Below are experts of layer 4 (counted from 0) of a mixture-of-experts language model. Rows are named router (the router's row for the expert), gate (a neuron's input weights, with its number), up (a neuron's input weights, with its number) and show model dimensions 0-127. Each number is 50 + 10 x the weight over its row's rms, rounded and kept within 0 to 99.
After each expert's rows: "comes after" lists some tokens at least twice as common just before its tokens as in all text. This comes from a sample of Wikipedia text that the model never trained on. Tokens count by the router's weight.

# expert 2
router:50 44 42 48 17 39 34 38 44 71 59 70 44 54 84 27 59 45 57 38 67 55 64 48 57 68 61 40 50 43 58 37 50 56 51 63 58 45 58 47 33 58 48 27 65 55 52 55 45 51 49 55 62 34 38 40 67 41 43 60 70 41 53 47 38 63 37 55 61 65 62 47 48 27 47 56 62 41 41 43 53 53 55 38 32 29 58 41 58 40 42 43 44 49 50 40 64 44 22 55 47 46 76 51 46 46 52 46 56 57 56 39 53 52 43 47 45 48 50 52 38 49 65 39 55 46 43 42
gate2:53 54 65 53 56 48 41 54 50 39 51 40 61 45 69 40 34 85 39 46 43 38 63 48 47 55 33 45 58 56 46 60 36 53 46 54 41 52 60 34 52 46 39 48 46 49 43 36 65 40 48 50 51 55 56 54 66 37 44 49 67 44 55 70 43 55 46 33 42 64 47 36 60 63 50 36 45 44 51 49 58 68 36 43 52 58 53 47 60 58 42 50 46 48 41 62 53 56 41 51 69 55 72 25 41 49 63 41 43 45 60 52 48 57 34 43 64 30 59 43 43 56 58 64 30 44 34 43
up2:36 45 47 62 61 33 45 54 47 53 45 51 51 50 43 66 52 51 61 56 37 60 50 50 54 54 58 60 32 45 54 52 52 38 52 47 47 60 53 59 38 62 73 45 51 39 59 66 58 65 53 59 57 47 63 52 58 48 36 48 31 64 42 43 41 37 56 46 42 22 54 56 61 52 60 61 55 56 55 47 57 48 57 54 41 49 47 42 31 53 47 51 53 40 46 41 40 44 45 35 49 45 33 53 47 43 39 66 62 63 52 68 40 49 52 59 46 77 52 58 33 47 37 52 53 47 45 50
comes after: " |", " the", " of", " in", "-", "|"

# expert 51
router:34 40 33 61 55 32 58 62 38 22 35 58 46 52 58 46 44 46 39 36 49 49 37 52 54 59 53 53 22 62 63 61 51 43 58 47 52 38 54 57 39 56 46 45 46 52 67 53 46 40 54 50 44 55 47 56 70 49 50 51 46 57 36 51 52 46 44 47 57 56 39 55 56 48 58 74 49 51 47 43 55 38 57 51 46 27 49 48 69 51 41 57 56 62 52 52 49 61 31 51 48 62 62 64 51 45 46 54 46 55 49 63 48 40 52 46 35 48 58 40 23 46 40 47 42 39 45 36
gate0:39 38 44 61 28 63 55 56 49 43 57 47 57 56 55 31 58 59 60 52 33 60 59 58 48 46 73 46 63 44 36 66 56 35 40 64 48 50 52 35 44 41 56 64 56 47 47 57 37 54 41 55 43 62 65 42 43 40 57 52 63 53 77 44 73 50 59 55 60 46 57 34 57 36 56 66 31 44 36 38 66 56 56 44 65 32 35 46 48 48 44 73 53 44 49 52 54 51 44 42 64 51 39 60 49 38 63 41 55 73 58 63 71 52 48 64 55 50 56 45 51 48 36 52 56 51 28 47
up0:58 59 58 38 36 59 45 42 56 58 63 55 54 36 45 54 38 52 55 58 60 42 66 49 58 54 47 54 34 53 62 20 37 50 55 52 54 60 51 43 61 39 51 33 55 60 56 56 75 74 34 43 62 69 34 44 45 51 43 51 57 31 58 43 47 63 47 52 43 67 38 46 52 44 47 41 56 49 58 54 30 59 55 47 33 48 54 49 63 38 61 34 35 41 60 51 53 32 47 62 60 56 59 52 43 61 46 57 60 53 48 42 45 53 42 61 59 48 44 60 64 55 66 64 52 37 59 58
comes after: "\n", "-", ")", " information", "Personal", " also=="

# expert 27
router:37 38 45 66 19 44 28 46 23 54 52 67 52 68 59 49 60 52 64 49 62 51 56 57 39 69 31 41 55 64 47 47 64 50 48 69 36 38 63 63 35 40 55 38 36 47 67 51 72 36 46 56 51 53 38 47 58 43 36 57 67 52 70 46 33 39 55 53 32 49 45 52 60 42 58 43 37 51 45 37 51 49 65 37 43 33 44 55 60 45 38 45 73 62 60 39 51 56 48 43 52 56 69 38 51 40 50 30 53 66 32 62 37 38 45 55 53 44 61 56 56 41 52 43 45 28 35 40
gate1:55 60 42 48 34 50 57 46 47 45 48 47 46 69 49 42 61 45 74 60 43 55 60 62 51 34 48 50 44 73 46 48 56 53 45 56 40 62 61 34 43 51 46 48 46 31 46 61 53 46 41 43 60 33 43 56 55 40 55 45 49 50 60 48 53 36 67 44 40 65 35 53 55 65 34 60 54 41 52 48 57 41 50 55 57 46 58 48 25 61 46 49 53 49 49 40 30 46 39 61 71 53 47 70 63 23 50 51 51 43 51 54 53 45 60 53 57 54 37 37 53 50 57 53 45 60 44 44
up1:58 54 39 64 35 61 44 53 56 50 58 42 67 53 42 36 40 56 68 70 41 43 56 49 31 50 47 43 50 56 45 49 60 50 30 45 42 59 57 62 49 60 49 58 46 50 37 57 43 44 42 46 44 29 44 56 48 43 52 49 52 39 59 58 47 45 81 37 40 62 45 45 46 67 40 64 39 52 61 41 79 31 49 63 55 50 49 57 28 58 44 62 45 55 49 47 29 54 36 50 53 54 56 50 61 26 42 43 60 53 53 43 45 52 67 44 60 53 45 46 69 39 53 36 48 58 44 43
comes after: " |", "|", " in", " at", " In", "In"

# expert 20
router:41 36 43 62 44 47 30 54 57 55 39 69 39 51 63 27 49 48 46 54 50 58 47 57 39 70 31 36 45 71 47 38 53 45 76 59 47 36 53 59 46 54 56 45 65 35 61 29 52 51 50 19 65 45 46 58 40 45 57 60 42 50 75 44 39 60 55 38 52 50 43 61 44 49 70 47 57 47 49 55 48 60 52 63 44 26 51 53 54 58 41 57 58 45 61 49 55 40 43 60 59 57 49 51 36 46 44 49 45 51 43 41 39 37 59 41 63 50 53 40 45 34 47 54 45 52 48 46
gate1:53 51 44 50 44 46 47 39 43 42 43 57 44 56 52 76 45 62 39 48 40 45 25 51 43 40 51 62 44 38 52 46 44 42 44 60 47 40 62 53 46 47 58 49 71 56 50 47 55 44 53 52 51 35 42 40 47 68 47 48 54 53 64 56 61 55 42 46 55 63 57 43 45 52 41 59 37 74 49 50 44 47 55 41 40 41 53 44 38 55 59 48 49 60 54 52 37 52 54 52 59 33 41 48 23 47 55 45 35 39 60 50 61 59 50 54 53 38 32 63 55 65 54 61 58 48 55 43
up1:43 46 54 48 43 55 40 39 51 47 40 58 40 55 46 76 52 62 43 51 48 53 48 49 41 62 53 55 39 39 41 34 64 44 58 43 53 61 46 55 45 41 62 37 55 58 61 54 71 31 53 45 63 36 50 42 40 71 56 46 54 53 61 67 51 55 43 49 63 53 47 56 43 51 35 39 53 56 70 48 66 48 51 58 46 60 40 59 49 64 63 58 46 63 74 45 34 46 52 55 51 40 45 57 39 52 57 37 59 48 55 57 57 51 60 54 41 41 33 57 64 49 58 60 47 28 54 54
comes after: " |", "|", " /", " on", " –", " $"

# expert 49
router:50 33 40 79 56 36 41 61 43 44 28 77 52 37 48 63 51 56 46 45 74 48 50 55 75 47 50 28 33 48 37 31 41 38 62 56 41 35 48 61 36 44 60 48 63 50 67 40 45 49 43 51 63 41 44 53 69 40 42 54 61 48 67 40 56 57 48 40 41 51 62 42 42 55 63 56 51 40 57 45 53 41 62 46 50 40 43 60 56 35 61 51 61 42 53 41 57 41 46 35 40 40 40 55 55 40 51 70 55 51 72 50 54 36 52 49 40 32 52 46 52 43 69 50 44 46 38 53
gate1:51 45 34 79 40 48 48 57 37 53 37 50 54 45 40 50 42 55 56 60 57 47 59 67 44 61 50 53 59 48 54 24 51 40 40 39 19 42 44 51 46 60 51 64 64 52 49 59 50 53 80 50 31 31 60 57 48 73 47 49 31 18 60 58 48 49 50 47 68 50 46 55 48 50 51 53 39 42 62 44 41 42 48 38 61 32 50 38 46 46 61 72 54 75 51 60 44 62 53 35 56 50 51 41 55 52 66 56 48 62 48 44 53 31 64 58 47 53 48 49 71 49 79 44 52 50 39 34
up1:42 47 50 62 56 44 50 72 45 46 34 59 65 58 47 29 51 50 44 45 52 54 54 48 50 37 51 26 51 47 48 39 38 48 59 68 38 29 35 58 66 60 51 54 68 46 72 46 57 35 72 51 39 45 55 63 63 66 56 57 36 50 55 49 31 43 41 32 55 55 36 55 39 43 56 44 40 61 41 57 41 56 73 37 70 50 23 63 27 47 55 47 42 65 66 53 44 61 43 47 47 51 31 58 41 53 43 59 42 39 40 37 45 47 58 39 62 55 58 35 55 43 61 46 39 34 44 55
comes after: " |", " /", "°", ".1", " 26", " ft"

# expert 8
router:50 37 43 62 41 37 57 51 32 53 58 50 65 51 63 51 43 49 36 56 48 61 69 49 40 41 45 28 52 48 39 31 47 55 74 63 62 42 55 49 51 69 58 34 67 36 51 56 66 41 66 43 56 44 50 49 57 37 50 53 49 52 58 48 69 48 39 37 52 57 60 67 65 29 72 51 45 39 44 42 47 40 59 38 54 35 65 46 50 44 37 56 43 54 48 40 35 57 53 48 55 47 53 59 34 51 51 40 59 66 37 57 58 57 41 56 57 52 50 51 35 57 58 47 49 58 59 47
gate0:60 59 52 46 43 56 56 37 52 44 58 49 49 55 33 56 53 57 35 49 43 45 54 54 36 59 55 57 57 38 50 43 30 59 40 57 52 65 65 75 54 40 40 50 46 46 39 40 38 54 41 69 39 54 44 44 26 56 56 45 45 58 45 57 34 47 38 58 25 72 45 54 47 49 46 55 47 48 59 48 69 53 33 55 57 46 45 48 55 61 32 66 47 53 38 47 18 48 30 71 59 52 42 59 42 56 50 43 68 47 40 49 40 49 47 50 53 49 42 39 54 50 51 58 63 63 51 58
up0:48 46 45 48 42 58 58 52 45 37 51 47 58 58 51 69 53 54 41 50 69 54 37 37 36 64 55 50 38 35 53 41 32 47 60 51 68 31 54 59 51 54 44 46 50 40 46 51 61 51 48 43 42 44 42 56 50 33 64 36 51 63 53 65 48 67 44 47 43 59 48 45 59 47 43 55 46 52 61 48 52 50 46 57 57 37 42 53 62 44 41 27 46 47 52 38 45 63 34 40 67 51 51 60 37 59 58 60 67 51 48 50 64 54 43 49 62 59 53 55 60 56 46 58 48 59 64 63
comes after: " of", " in", " to", " as", " for", " is"

# expert 53
router:46 45 28 80 50 60 50 45 60 64 39 55 61 43 68 39 36 63 65 56 59 52 67 69 63 49 73 66 52 45 58 49 41 51 51 34 45 45 57 34 40 50 55 26 45 57 39 46 50 42 45 38 60 46 58 48 32 52 57 36 63 44 52 44 54 52 55 54 60 40 52 34 48 55 48 63 52 43 51 55 59 59 61 34 64 36 52 41 51 75 58 50 70 44 57 37 66 50 36 35 63 50 65 59 44 39 39 53 50 63 41 63 49 49 46 65 46 62 57 35 49 39 56 50 43 44 48 69
gate1:60 46 57 64 46 43 31 56 48 33 39 50 56 48 50 55 57 52 49 57 45 46 59 57 48 43 54 42 55 51 50 44 52 45 47 49 44 46 60 50 53 57 53 47 50 52 48 49 54 57 37 35 62 42 43 57 59 60 46 54 64 46 42 50 51 64 35 75 56 56 50 64 30 40 47 39 59 61 61 51 51 63 42 46 48 58 56 58 51 59 57 52 54 57 58 57 62 47 35 55 54 54 27 50 49 70 46 54 52 61 49 32 40 61 52 55 60 41 56 63 60 59 74 54 46 40 53 59
up1:57 40 49 67 45 48 43 48 58 37 44 44 57 41 68 42 61 41 51 51 43 44 48 46 51 64 60 51 34 43 50 53 37 35 46 44 56 66 37 43 55 64 61 41 35 45 50 38 73 63 31 39 51 46 44 46 44 58 48 49 51 43 37 51 60 60 51 72 51 51 53 49 16 52 49 47 61 53 43 55 53 47 49 47 55 48 37 58 69 58 45 48 67 54 59 52 54 43 39 31 67 48 47 53 45 30 30 59 64 66 52 42 49 66 50 41 44 54 45 69 55 32 54 51 58 70 32 51
comes after: "\n", " =", ".", " ==", "===", "=="

# expert 1
router:37 36 42 72 35 57 40 52 40 53 63 54 64 35 86 48 54 46 54 54 54 60 51 48 56 48 41 44 46 55 56 53 47 58 51 46 53 48 54 32 51 53 48 33 52 37 55 41 63 41 38 59 55 46 48 42 49 46 49 44 72 51 60 49 54 53 48 29 59 47 51 40 62 54 53 38 57 35 37 39 53 52 64 35 61 37 41 42 50 54 45 36 58 56 48 45 58 43 50 49 67 49 54 62 50 35 25 70 54 50 51 52 66 37 62 36 57 67 46 43 44 38 35 51 47 57 51 48
gate11:50 52 54 45 52 35 32 72 45 37 49 52 60 49 45 54 30 55 59 49 43 36 58 55 45 40 36 58 56 70 44 48 49 61 48 40 30 50 45 63 51 45 32 61 57 27 33 51 64 49 40 39 40 47 51 55 64 44 57 40 54 48 32 40 44 51 36 49 45 68 67 53 51 57 50 56 72 50 54 55 52 53 29 42 50 52 34 59 55 57 35 50 62 76 47 53 51 59 63 66 60 55 51 50 54 50 43 44 43 59 52 27 52 36 63 69 51 56 52 43 64 71 43 33 42 51 46 40
up11:58 47 51 54 55 55 59 33 57 57 61 54 49 59 48 48 58 36 52 59 59 64 52 40 63 53 52 33 35 52 50 44 49 57 52 59 55 46 54 38 41 42 50 57 57 52 60 60 25 56 42 53 67 51 51 38 51 56 28 56 57 46 67 27 46 45 64 53 63 43 44 48 32 34 52 71 40 47 58 45 56 44 51 49 34 45 64 43 44 49 58 69 40 45 48 50 37 44 30 39 45 40 47 59 40 43 47 66 47 59 52 71 58 64 32 49 62 27 55 63 66 28 65 65 52 33 40 53
comes after: "\n", ".", "s.", ").", "\".", ","

# expert 12
router:49 41 43 50 32 48 42 34 54 63 56 81 48 54 75 38 54 46 60 40 50 42 67 49 46 62 42 44 56 55 57 50 46 47 53 67 59 57 58 49 38 60 58 28 48 61 45 57 57 41 50 62 43 49 50 32 64 36 44 57 59 56 48 41 42 64 26 42 56 58 56 54 33 25 53 56 64 38 35 49 43 48 68 47 45 18 62 33 55 38 49 34 53 46 57 34 65 35 30 63 61 43 64 55 51 40 35 66 45 57 48 36 50 46 66 49 39 52 56 36 42 42 71 53 51 58 49 51
gate0:53 51 44 51 46 43 44 37 61 47 29 54 49 41 69 55 51 53 53 36 49 64 56 48 38 65 18 44 51 50 38 55 23 59 39 47 48 55 49 46 64 50 55 39 44 49 41 43 46 50 42 49 51 55 43 53 54 39 36 51 58 36 34 56 52 51 53 56 50 61 42 49 39 39 32 53 74 35 49 47 38 48 54 35 60 36 58 41 71 40 47 46 53 56 54 46 52 44 27 62 73 46 59 52 45 54 59 40 49 51 43 57 52 54 47 52 53 53 60 40 36 34 48 68 43 50 26 59
up0:38 53 43 64 58 54 36 57 52 70 65 49 55 50 48 38 38 49 55 67 41 65 71 36 50 60 39 56 28 55 38 66 52 51 55 40 36 59 52 44 40 42 45 28 51 41 57 65 58 42 45 46 40 64 52 52 43 49 57 44 49 60 66 46 65 46 43 31 55 41 60 51 54 71 55 56 49 51 40 62 65 57 50 33 55 60 53 60 50 55 55 53 60 46 42 66 57 61 56 49 53 54 55 53 54 42 63 57 48 58 51 49 41 29 36 56 54 60 55 52 48 63 48 55 37 52 51 53
comes after: " |", "-", "|", " by", "=", ":"

# expert 29
router:47 37 46 69 60 41 27 54 12 46 49 75 54 45 52 42 46 39 54 57 56 54 49 52 53 72 49 57 28 54 57 56 33 49 64 61 47 61 51 50 39 37 54 46 62 45 67 52 60 51 57 55 57 66 52 48 57 40 25 49 64 59 46 60 50 39 60 46 56 47 50 51 60 66 56 47 67 32 49 67 28 61 46 43 48 42 50 54 55 49 45 39 37 57 50 41 50 44 39 34 58 42 50 55 33 48 48 61 38 58 53 41 47 33 42 53 50 50 46 60 45 51 62 49 44 43 48 54
gate3:57 47 43 42 51 56 25 47 27 64 65 60 35 53 62 29 63 40 54 63 57 43 39 28 32 73 36 66 53 58 59 66 54 55 58 28 59 75 48 54 47 62 39 35 53 41 56 41 61 59 47 53 55 43 49 47 45 57 62 42 64 52 48 59 56 55 53 36 39 68 78 56 46 60 55 54 42 46 26 47 26 57 47 41 55 51 60 49 41 31 39 58 66 27 56 49 53 47 60 44 45 48 68 42 60 51 30 38 61 41 41 50 54 60 49 47 52 53 49 53 45 45 55 59 53 52 55 47
up3:62 41 51 49 59 49 19 66 33 51 66 59 57 70 49 39 65 51 54 55 58 62 34 30 32 57 43 64 44 54 48 72 52 49 65 32 54 63 55 50 56 36 49 45 39 25 63 33 41 53 54 57 51 43 55 53 39 62 61 56 65 63 53 66 46 45 58 41 38 43 70 55 53 58 52 42 49 51 43 60 44 52 41 50 55 42 40 59 53 35 41 62 62 51 55 55 44 60 54 52 37 47 64 41 63 67 35 47 43 41 44 44 35 44 67 47 48 44 54 55 50 55 48 54 54 58 50 50
comes after: " |", " ", " 0", " 1", " 2", " 3"

# expert 62
router:29 45 47 82 39 27 45 65 44 50 53 63 36 67 71 40 38 47 49 56 49 45 54 51 68 47 40 47 44 44 46 39 41 43 42 56 55 52 59 40 35 60 73 29 57 49 49 54 52 56 45 47 52 47 35 46 60 29 59 57 60 60 44 47 39 49 66 40 48 62 69 40 47 44 52 44 38 55 40 56 38 46 64 52 58 46 50 47 47 57 54 43 60 36 55 47 55 49 55 55 48 53 58 50 36 41 55 59 53 46 55 46 55 37 37 55 35 56 56 41 41 39 43 57 61 52 42 54
gate3:37 52 36 73 35 51 48 48 44 53 46 39 49 42 29 45 42 51 49 61 53 34 56 52 69 54 58 54 65 44 35 41 59 44 38 58 71 50 46 45 61 60 59 54 44 51 69 57 30 55 38 59 55 37 31 59 56 54 61 42 50 66 56 61 49 44 46 49 50 57 52 56 58 47 38 56 55 44 56 41 56 55 42 42 39 62 50 61 56 47 52 51 67 57 59 32 51 37 44 51 54 56 40 27 44 64 35 58 42 38 51 63 54 48 45 67 49 62 65 49 54 35 56 49 53 40 44 48
up3:38 43 61 49 39 35 35 43 44 47 48 45 54 46 70 55 67 39 61 48 58 44 49 51 41 36 31 75 38 52 52 49 64 59 52 44 50 65 44 54 45 55 52 40 45 46 51 42 57 32 49 40 42 35 48 39 49 31 40 56 47 54 47 68 30 35 66 29 19 47 46 61 67 76 54 26 39 44 32 69 50 47 37 42 50 59 43 50 29 45 37 53 51 69 63 45 55 38 60 44 43 53 48 58 48 40 36 62 52 46 44 39 52 41 58 29 55 51 53 56 32 55 53 47 50 52 44 50
comes after: "\n", " |", " ==", " =", "===", " ==="

# expert 61
router:42 40 30 70 36 18 29 47 52 55 60 59 60 51 57 46 34 58 56 68 67 46 54 50 40 61 50 60 41 47 65 46 40 49 50 58 52 41 60 51 31 65 57 41 60 50 53 51 44 52 37 62 43 63 56 41 46 42 37 45 43 48 51 43 51 52 46 51 63 65 65 51 29 53 38 71 45 41 47 51 59 49 60 48 53 55 66 47 49 49 48 44 59 48 54 53 56 25 32 47 50 61 69 52 47 69 50 50 44 67 49 48 43 43 36 52 57 41 57 34 61 58 48 59 44 52 45 51
gate0:46 35 47 48 55 45 36 54 50 30 43 61 68 59 57 52 47 44 53 59 61 61 45 49 39 60 51 52 65 40 58 51 58 48 37 42 53 40 49 53 38 18 59 44 60 62 53 42 50 39 60 44 52 26 37 55 52 43 69 42 62 45 67 54 52 56 50 50 29 44 59 49 41 71 64 43 67 36 73 54 33 52 51 63 43 50 37 66 51 42 55 34 69 56 66 62 54 60 53 59 40 64 53 45 39 55 66 48 45 53 44 48 35 50 58 44 55 43 69 61 48 57 55 39 52 41 61 41
up0:44 51 49 52 53 56 34 45 42 25 59 46 61 38 52 64 54 38 42 51 44 65 58 63 39 54 47 57 42 40 39 54 46 41 49 49 60 44 46 46 58 25 59 45 51 60 64 37 35 46 58 51 44 42 50 42 44 42 61 48 52 62 65 43 66 37 51 74 20 32 47 48 42 70 46 49 56 30 80 58 56 40 54 52 32 44 47 61 61 50 44 59 59 53 58 54 41 66 51 45 33 48 69 57 47 57 62 57 41 38 52 50 32 48 53 57 71 54 46 66 63 58 38 52 65 34 74 61
comes after: " the", " a", " and", " of", " for", " an"

# expert 33
router:55 38 40 54 15 25 47 43 41 55 66 75 38 52 61 40 55 39 49 51 65 54 66 33 49 56 60 44 45 59 48 42 60 57 52 65 46 40 55 58 28 52 41 37 53 41 42 51 41 54 41 61 62 47 63 46 50 44 33 39 72 61 58 51 41 52 45 56 74 65 72 48 47 40 62 47 61 34 53 41 62 56 71 51 40 31 63 35 47 37 61 34 51 41 54 50 50 49 28 48 63 48 75 52 53 39 43 59 68 63 48 57 58 45 45 49 58 59 56 56 60 28 60 51 49 55 42 48
gate2:38 38 40 52 33 29 30 49 47 48 44 58 43 51 39 47 46 49 50 46 50 76 63 66 40 41 55 57 56 70 46 53 60 47 47 56 53 41 37 56 52 53 48 46 60 37 48 57 41 59 29 52 63 56 48 48 54 54 29 48 58 53 42 56 46 32 47 46 45 56 66 39 56 54 72 53 52 41 47 56 54 50 54 37 52 40 37 51 37 42 49 37 49 47 51 44 31 36 31 48 67 53 62 39 47 50 47 32 47 75 39 49 45 45 56 43 51 39 66 45 50 32 58 51 50 41 44 19
up2:43 42 47 53 41 42 29 42 43 46 42 42 41 51 55 49 42 33 61 50 48 81 43 56 35 47 38 59 48 67 43 66 65 57 33 43 55 48 38 51 51 65 42 48 51 37 54 43 52 46 22 56 60 53 65 60 55 55 41 61 49 37 44 66 41 44 41 50 56 37 67 44 44 53 45 44 62 48 47 52 44 47 54 36 61 65 19 45 44 49 56 53 46 35 55 44 42 30 49 40 58 43 57 24 61 46 46 48 51 58 43 35 53 44 47 53 72 43 63 55 53 37 60 48 55 41 47 33
comes after: " |", "-", " by", " of", "|", " with"

# expert 60
router:44 40 36 58 60 58 38 58 29 47 44 60 52 55 46 46 48 49 53 49 48 50 61 35 69 39 68 63 46 49 58 65 64 61 58 53 53 40 51 50 38 42 65 44 53 46 65 54 66 62 48 37 54 47 60 38 61 55 20 53 37 53 52 50 59 68 46 38 56 57 65 44 38 53 70 72 46 36 41 37 47 60 52 45 63 53 57 55 60 37 39 42 60 45 48 36 40 36 61 45 54 50 49 46 36 44 52 59 48 43 40 59 55 60 51 59 28 51 52 51 40 53 55 49 46 52 35 48
gate3:53 57 44 49 52 51 50 69 47 55 40 52 52 36 52 49 45 53 40 66 42 51 14 48 63 59 60 30 57 58 64 50 52 51 40 55 58 48 45 42 53 55 47 56 77 42 50 44 51 57 38 36 53 53 46 46 45 47 48 51 48 40 53 39 57 52 64 71 34 60 40 69 47 48 42 69 37 35 44 44 48 60 47 32 45 49 57 39 39 51 61 64 60 49 25 48 52 53 46 48 66 47 59 54 62 37 49 60 49 42 57 48 55 46 44 70 29 55 50 48 67 36 61 48 53 45 51 40
up3:42 55 45 49 54 55 39 81 42 47 40 44 57 36 45 47 39 60 34 50 52 62 28 44 46 46 50 53 45 40 44 67 48 52 45 56 61 41 42 49 58 49 41 65 83 45 42 47 55 61 37 41 42 61 47 38 54 48 46 44 47 37 52 59 51 57 56 63 26 57 35 53 52 51 46 55 45 32 51 55 44 63 53 40 54 58 56 51 35 55 57 54 50 43 39 51 56 39 56 55 75 45 46 45 64 34 48 57 36 39 55 46 66 54 52 61 28 45 48 58 52 30 57 63 46 49 46 43
comes after: " was", " is", " were", " are", " be", " been"

# expert 40
router:40 43 43 48 41 39 52 43 47 45 41 77 40 54 60 48 54 58 57 49 59 59 50 30 54 70 46 58 42 54 51 47 61 48 42 75 51 38 55 53 29 57 57 40 68 59 50 64 59 66 45 43 60 56 56 53 42 35 47 29 49 43 53 48 65 66 64 45 48 66 70 52 52 59 52 58 48 49 40 50 37 47 53 41 74 54 36 46 49 61 34 45 48 52 43 46 64 27 43 42 63 71 51 52 46 53 47 39 49 41 48 58 52 40 51 71 43 55 45 42 46 43 66 53 45 41 33 59
gate0:35 40 46 68 48 64 43 61 37 32 40 52 53 45 41 55 50 71 59 50 45 63 50 49 43 52 53 49 34 39 57 31 51 57 56 52 53 53 73 41 51 50 66 60 61 55 65 42 60 50 38 49 57 49 53 58 49 49 44 43 69 46 70 69 42 45 65 30 58 58 46 48 43 42 45 42 35 23 60 53 43 59 37 48 59 52 52 59 42 54 46 39 50 67 29 50 53 64 61 42 61 48 44 55 46 36 54 49 39 35 54 54 43 58 37 38 61 51 50 39 68 46 54 48 42 61 43 61
up0:45 50 53 46 52 42 48 57 42 49 46 51 53 55 72 49 54 25 63 43 46 54 49 50 67 47 48 38 45 59 57 60 50 48 51 63 56 63 47 62 54 28 59 43 50 47 54 34 29 48 65 63 59 43 62 34 72 48 58 56 48 48 41 50 67 72 38 56 39 39 47 41 46 53 57 59 49 60 64 44 61 45 65 47 65 43 38 57 51 48 58 40 43 36 57 39 60 57 44 65 29 42 64 52 50 69 52 42 53 61 41 43 51 40 58 48 46 54 55 53 39 50 32 48 52 35 42 42
comes after: " |", " a", " for", " –", " with", " an"

# expert 18
router:44 31 45 70 46 48 34 65 45 44 47 51 59 46 63 55 57 46 51 54 44 63 58 44 45 60 39 36 44 53 69 51 44 42 65 49 45 67 39 47 44 35 47 40 46 42 44 47 60 61 66 60 49 52 52 32 56 59 57 49 71 34 46 38 46 44 44 59 49 58 50 45 64 37 37 60 48 30 48 53 45 53 49 34 39 47 56 38 50 32 46 54 41 60 39 53 58 50 38 45 67 68 60 49 44 51 53 48 44 51 59 56 64 37 44 69 47 48 50 46 55 29 63 75 50 31 42 54
gate0:27 49 48 52 64 40 40 40 43 40 47 57 55 57 66 54 40 45 49 42 36 45 42 47 57 31 49 32 59 55 58 51 64 33 51 60 65 57 31 61 47 49 40 42 48 56 49 64 29 54 28 51 41 60 49 43 38 53 57 50 51 53 47 47 39 66 53 69 53 42 47 43 41 59 33 58 53 49 49 59 40 45 59 39 51 48 24 41 50 62 50 52 54 49 60 57 61 45 44 55 46 54 39 57 44 54 28 62 33 60 49 59 50 53 53 53 48 56 63 35 45 51 55 58 60 67 52 54
up0:62 56 42 45 40 43 61 40 61 47 44 56 48 39 54 42 49 57 51 62 55 58 38 54 63 41 66 68 49 46 62 55 45 42 50 53 52 38 53 65 46 57 62 38 54 65 51 38 54 58 64 57 48 61 46 68 36 43 37 45 30 59 37 75 57 53 40 43 57 66 43 47 62 41 64 43 37 51 51 54 51 49 36 40 46 52 38 53 59 47 32 61 41 51 45 40 48 56 54 44 66 31 59 49 53 50 72 48 72 52 36 45 35 60 46 54 42 54 55 43 45 59 60 63 32 37 42 54
comes after: " to", " of", " with", " and", " for", " he"

# expert 56
router:36 31 51 80 51 35 44 53 42 66 41 61 53 45 67 58 50 46 53 51 50 66 49 51 47 58 47 40 32 57 38 49 54 38 62 67 45 50 37 60 47 40 53 59 48 40 31 59 62 40 60 34 62 50 44 40 52 39 51 49 47 40 57 60 46 63 48 39 53 41 50 45 46 61 68 49 55 44 47 55 57 47 66 57 50 33 41 56 36 57 36 41 46 49 37 56 54 49 26 48 62 61 56 64 35 52 46 55 34 37 52 24 46 39 31 47 50 67 52 39 53 46 68 53 46 57 31 31
gate0:56 49 55 41 55 47 53 47 45 49 65 55 29 42 55 75 47 48 62 62 59 40 58 49 54 49 48 64 37 48 43 61 48 48 43 44 54 60 57 40 50 33 37 43 54 41 50 46 54 49 45 42 80 63 39 43 62 56 38 44 61 57 53 49 46 46 28 63 45 56 57 40 39 64 66 59 52 51 48 65 43 53 46 47 59 35 50 60 48 38 55 46 56 59 47 51 41 60 63 54 44 47 55 50 55 63 77 55 41 46 38 47 43 50 40 49 55 60 54 43 52 55 51 64 35 45 43 58
up0:41 55 46 38 51 43 52 29 46 38 27 60 49 65 38 48 59 50 66 36 31 59 32 39 52 41 38 63 35 50 53 48 65 45 52 45 51 26 60 42 44 41 34 40 50 64 54 54 44 53 50 64 36 49 69 46 52 44 61 42 37 41 49 57 54 51 61 60 53 61 46 32 42 39 40 36 41 63 43 41 52 42 42 47 51 69 61 36 38 62 58 20 53 31 48 61 48 35 46 47 63 57 55 48 28 42 35 38 61 47 55 63 58 57 59 55 53 40 43 44 28 58 59 37 46 46 58 60
comes after: " |", " ", "|", " 0", " 1", " 2"